From a checkpoint of a small mixture-of-experts model trained on Wikipedia: a softmax router.
Below are experts of layer 4 (counted from 0) of a mixture-of-experts language model. Rows are named router (the router's row for the expert), up (a neuron's input weights, with its number) and show model dimensions 160-239. Each number is 500 + 50 x the weight over its row's rms, rounded and kept within 0 to 999. Numbers have three digits each.
Before each expert's rows: "gets" lists some tokens that make up at least twice as much of what it gets as of all text; "mostly gets" lists some tokens that are sent to it at least half of the time. This comes from a sample of Wikipedia text that the model never trained on. Tokens count by the router's weight.

# expert 27
gets: " to", "2", "3", " for", "1", "4"
mostly gets: " to", ".S", " for", " No", " Jr", ".m"
router:457474509503492364442459437525406516455620474536512577480556489515485532477527553532550560413406475542521490464517524441399536555591518504448454519544562570512419425362476542458518470461477554494508464467510532462493439408483495551521504460
up0:481494436543567498481481484602572492408448448467535480494431530599542518369518524412608493445453599559494492467534480443505536579538495516565474499556547542496567512483526395495430510492497425512525330384507614508415488519491561489505515499
up1:495492486416489472517451536432501524477470540575511479488494438558489562501480538477502444510452484411544425471516533510485473464587531440471479570465513490472506497503498484474553572538513555423553486437519369502503554463427548472523651479
up2:476517408453467622467478453505486599530470484455517570513578552500560564473415528513466592491415465480493577546535447501488444582502423557594412492477549515530446464472472564441562542489470485515507502461485553466491541507495495537439492434
up3:474391583513566499488467585565537498496540491526476446471494484531524482498518554549427546469489487534461485502565459523453452446500427445460505496622557575516483529499493517466592519427546605520432465497473431549510472499445414501517421464
up4:557509472559454420534576477564488521593529416407572545474441520507489405597471511459465537531597415576527469501512479467476473415485510448506549411423438561520525519500425466481523574496482545485493517381519477543439476473556553516450498421
up5:577467520542439464413451405521447389431488480487505580449463492554410513464494541439498553697473505477490501483513472488470507502509526489500513434468529501426500493389497552450520425458582450465429535493516448583412534478531509489497500548
up6:498499509455561487487470464476502508529590491572484482491479533487494541525471537539457494469523419477532655517593491512535508505575602627474498507501463462498478438604543531500563516530438577472427476483534468508367478439553465411536492463
up7:524502529438460463506500582614492536514571497583503485505524540565417457519517527401639577484470548497456492418549499474489476543512486511465532435516527537550439504466552567469516537609473526488498452493491513459479446595446533565456481364
up8:416531548414422477415479494531474567476518601521531519513549492515484554570368450483579465517436530558442521562499487376441494520447562541541524525519519542552527527428408402466451438593596498482507494572535484401463431501419510583460496501
up9:476509506534478462455451514501498435459536376456527467535554527474514525543464538553473507521537502462493588511544466589513477411509493488522528531484582539525528537504513475551573520463442437522555503544510517419483507473470410609569517451
up10:494443539502512457524516546542463439548443515522501452454522484573500451428399529528528446447491498453548521458503517612429515509458501464535564488536605544456462444475386532504468424418514582564563586551538509519490518469444484580468484486
up11:463554405488570415521495494503541472476483484565489556533469591510457477469514385422518440557467569480526523493505507541451495429401505494380552587563570418501533529510545487509586472516578471442486487600529581475514483480437484511453460526
up12:512543567480554513477549436557551561528534529448542548474484404500422449562553445430496546498479560488554460481442462504597547529535455531471555550525555449603416483605470443485527523499574480409548448478524496485452398450488409523568531483
up13:511596476464410555531534541502502517490520518419496431489489433480463573512542534488504519501434530395595527450561540550472467470454498536462450480494573443536541481508487414416496448530498448531498542534519475474538514501511529556460442496
up14:458596550403488455503517473521470522553471521467479468483483480538451536488448480533546466542638428475573569533506402453396601445626437571515499461503618496550536459492574478469615509467497549376511533497560467431438513546570491501492449501
up15:503535574499502539553525504464505497544414497625483492525547552506474415573495495415463464478470505553476539499561477474453533462532456498506429589427462578501532482502420521520539454557528411607538521487491423472422439464426560560581647480
up16:459542577555527452524530469537422617453457449495456526529549555468453504414532489549507502454466426445429540500413513584456590428442570459510468456483530512504509535484501550449347520524579550395379557469578484498519446465507472524554390477
up17:478534545527447530501466479427469541452589543494546534409448507512405527549499540512502550538526494490539493500559487482487471431504495450488452572461556583475545507547409437497489482545497610406533453455423508497408497499469448415568496501
up18:491555494539482588533493493511469467534403507536504461475476482487480530551461458387454509486559442442546543472507490441533577513527499451470563515452429568454512534459567417515559451544460483449531513439408465498478525480498428514532446476
up19:439576474597486476451504477531552444472464482540535537412424450487496530546577548397458447547518550422368479499486443445449605503556417472453505455533541485445543500643498568407491554558521519510479411517461544413472441479577498471525465583
up20:465528424485407508525589479558556482475488506490534487480555488544519521507394408524493554557484479529429449611565407480481478523533496542465572581532445487448459437526484520506511511430497488460480497540522599524495456419554411484495440422
up21:504475540507551421570463484568501454554468540578577491483648537496462471541615486509498495510558419466463527589580457514512475577519513457540466434490428565467457525429489433431554538524530569507492513512469554470417544467411516446487538538
up22:509525511471437491513481558494456484609491547492467505551502459451591465512472476420422545557485442402358512424518480488497451516384539604523512519416539515494543489564354437481569486501525567527536556542436496502566525493403389492592450527
up23:414511548605430548499549410536512564426523550516508488489439491566454501572457551449440546529491429501452572632500512536491480534450564494500516546530488497538616416438385455428460515601419534539499493447343499575525486469492620553452501474
up24:400411560497431550524537474451454466531524515500443498440563605555476638382447473585483427452615582520494525468552569455532571479462574445537483551516566464468559553367478477457453536528488654438444407529565511513511478451491486497542587505
up25:466380539490524440557441525561542536558509624529506539578532642528519566449509531587533473515441427486505516569430514566511584555489544480503527465468484402381390493458443481481421481488511543431415490501547416421551567342468477523453530484
up26:516453491521523475441526484573466473509522413475496507428486564566487584552431469514478546518556522556557601507528570434483529487558461475442462511510470465551485473594646463431565529494384562607438458527472510378450449437433508461534456399
up27:483452540509513529451488528548488455426519506526571623529552441497541389514394455478431518464430476498498538510539530480518441516531541595494548550440514466468462488552532521610471542462529616507547535576552404493453581524562478483496504472
up28:567502506514494489521498476547466575512455483568502516502504471584522391458508494461557520462538601494548641495463471457536449518538542476607547418465471554497490479419559598536462562515582530479487447459559501596446498437502434485528498532
up29:401612516498463538573485473508453427395533484479444490464506471499511558487433437383548567563577483495529445463567555387474525443486487478657463507408474558415480476462536487423535520503458440516508454566548531466483499401503553428423545459
up30:466544499477487542459542508508454454406539500477406463439504570606531548502476414547525537403540427422483479617534486481538498545494509505514540557526540569565483518553424465482532433530465537524561552558534462565507387473518532499500516449
up31:456555594489451455539531411487530604497569492566528401561563462500543462533476595469576523457413454540483417458535533460557541544429489519532545509498462542430418514415561472482508493424436501531411503509505562479483506557414433514461481547
up32:517510488419399435512515526492442509470383568562556493492517428414556509458492468525556501486530444495430526567599485484472483482463425459473485591533419550532570610506482462492525545432410534430444487525527535512504456535485517481488363450
up33:403425535491554540540440516442450519636464405470411517522530481584542463497605420474565492520432473518459527501452545496509520511589543409500488498487542542474651483494508548574530539443547493486347458419519548570507421573529446474534493464
up34:515525599532475600513501521581487486543530490571554454462570508590528462583520491380526383528500431525578526446489465569517568453488545561477480458509590453486541472433458521460529595541556448478493593561565512527516512508504559499473386529
up35:479507417542536527499475426446577478570462431483525535518520519632576495560490567516438518576456549527457554480544422461578483509480593580467393437482512509557483418569511559527511462397583535461427385436615443469454475483492441526482462538
up36:544554542562539465493481455500404439491502446537551502451597439498507430348451437557493517519575439514521482526535530539552504480475507419580429464437511496525450528530525558453520439517533544481445526546442583486502413538463523537474392526
up37:473479521488542505445459432412520468525504460537552523510483458583494535547478496471549521416437468424400469486461558509506421505552599504472509475456561512451453529486554463517607475418513547535521569550453542512512448546532531443485469454
up38:522477493461475438470494500571508559481480541594532433470585582531426492564531505513459471528466534528475434529505534517521578423468536525524470596500479527501461529441471620539465517620414547407440405513497442466577452590524519449404517516
up39:444487528460558501512576508468551449538570512390519421520589475564437427491446444527499468461430571523518484494594573493545552451436557520465470472513578482463486439519543649558481423521490510467533559504486443456541436503492530595517457569
up40:591495437497487514519442496485569482541580503494565500560530527581509518551581377510416479444519488492502513466473527500478498537552412425544412497519493527537502575439517495555495512566516441512466521498430446426482491457502482464449468438
up41:526461542598422493556536487532424513566492552484469490542358469528561445520459560469527504489413485489481487604461534498381494478416542455549441487460530458563559514522504489496565518499486470484494477509509514481467476442487449527529544481
up42:478512562489545523535500587523523470572603436452561513450440504521592517467568470548489477447426539493476370539474399589498558575486419473603544489527523488475469456462451511538485477538514501485452472487525443453454495508517447487482495486
up43:520432451434478519522519505551478485580510465570541506476559519525440518461518463504463454430371590462543514442546530491543463529582579463535438608560540524460397380552468431438505509529495525531478489446407459524561570458524446502529474513
up44:498485507495507486474576515518505588555503572519567557581546470416566546539492591514552581563505451456553506552518432508521497516556508499559476436557484492435498645610491483602480502509563530565501543581423491480394489509586477514518543456
up45:581484501521483493485561445506556527522636473466542498432426470485503502490474552498531605545511480531548418586517497556523588510486503533506555542641481520537488383375497500435455453414455472506452536486482408551440569557472446471528571454
up46:451495579506473475546480488563466501361428444542481436502490490487543545513417532574474586543475546537543564542462475433520492485494556487481408442559550494364533463421578478484490510495483463499458397576577530549508434499531431562506510495
up47:513508478476573531536460527491461589539494550532447563543569490470544513423580525448530544495442585490627417525533479539457581593471497619395406571571470542504525434560456567469531462523504511511514466547484455464415442522608512446560432545
up48:446473517481511494542581565530487541526478545471477561560485492603567502522475500480444454509472475516529492482612385568523406499538498630510514518559551466429505442458527427542489433430546432465435460491480400438446515470507536550459455515
up49:565481439560498535526473626515566498454458452555620513479555558525485540555416491612556444481485487542464413448419636472621472453478462503448474505440504431443442530514533421389606539480549535475548521496481425588495526516472505470512499530
up50:506500447538512533521576513521442474448469464501429550509566551431445521535498480416591463534530558470447560602401501543550515516508444438540531409468523542593584519488606470456521474432442535506518445539490517538481560512458491561445489477
up51:507497480500448477506478508472404502505497529540463554466515444605483451474559470481483499489464496453427463537454553537553586520564634549490522458511449480541574570484501566370516455454465528457485524534527435507476506379458480515462558454
up52:449527543511514363396406483460478532516614550376524434485558588518564518497488413502533513499562466455456448530552492551417538505541585526551530475524520487501464402499493503401558498467493512571439445482485397479473519555401475561423481442
up53:423524519473512412544559502469409526476450453512553511480520607564463557551591533452419479481444538470508460485462552555463467545494465544564533502464500401479455496524488529426492587440555533558559502573528481607466489506523531542494456427
up54:507534433562493511539453485544446556519509543532530569531484421481513490483584480545539456494479472506531517508561568533536530536499560474394466589454564441472411463518569388502589505514474538503380503491538506534402579534515509570450517472
up55:584472394500434475466501471463538509564537451548489532556538368512536470580379468455493486562473438505490440587424445498524490504520549474519521605494533624484484441571520505468457579461441523479502440546541479487456616527491500506576478521
up56:523469430459498425470596483471511494489528462506596506460477390493536590546590533427426511436510461521518450507490494489628494560520536461514516515510544569579561519576472551522495587437514530547454449636481422469530398551478453544521476442
up57:455516477573438416481435483472601532479390459510529475501491391569455557456607529488538546418533548565403544514547498486495590461546489486523525527457506610541505429478529426456575603538462527479494504512431516569543401514427492414478425541
up58:576526478514376466477470508560460531507557458475461468469478451564574487447623509484466477501495515468429473494541494506562511518461531438457513533450500416433501515465482480511519497424488602479476420590440543433496469496605498592438640572
up59:482448533482539474332481525441520468471418468468542500550492429488563497445429418486472623523542536470495499592504521463587493418541413488522496485478569545355566541535510567437479567441570578557421514510576496535554497586529497525535471461
up60:565486502467501471587488487548515488488440553558506513568507526505542484532562456549621465494390516438536474523441466379476485534499509499467477508572494623631407478501407472518532530541471450399503457510504514520468483446522463553400455522
up61:494529537397447502496509491487433448370479500517491493488458564520594449526553459549513474462478540496471495537508554535518424483503506529456557533472538560520546414504534492506570467472521521517481533531383487525504538518573415547535368461
up62:370477554578526474537416526498488584570463474498531412543351507474508536478459489557441462497494513473452548572520437494530507595427400508588510544491564553483476418423489448520516418427516448432452446570448521436549514395513583466571458522
up63:560559449399447550518512528513489583408489450493458535528521494514546480517509544485549486570456388511539434543607530456545534401513540447514444503395478553582483509563485506555534552405511469496425467493457474383389445459455460458525430434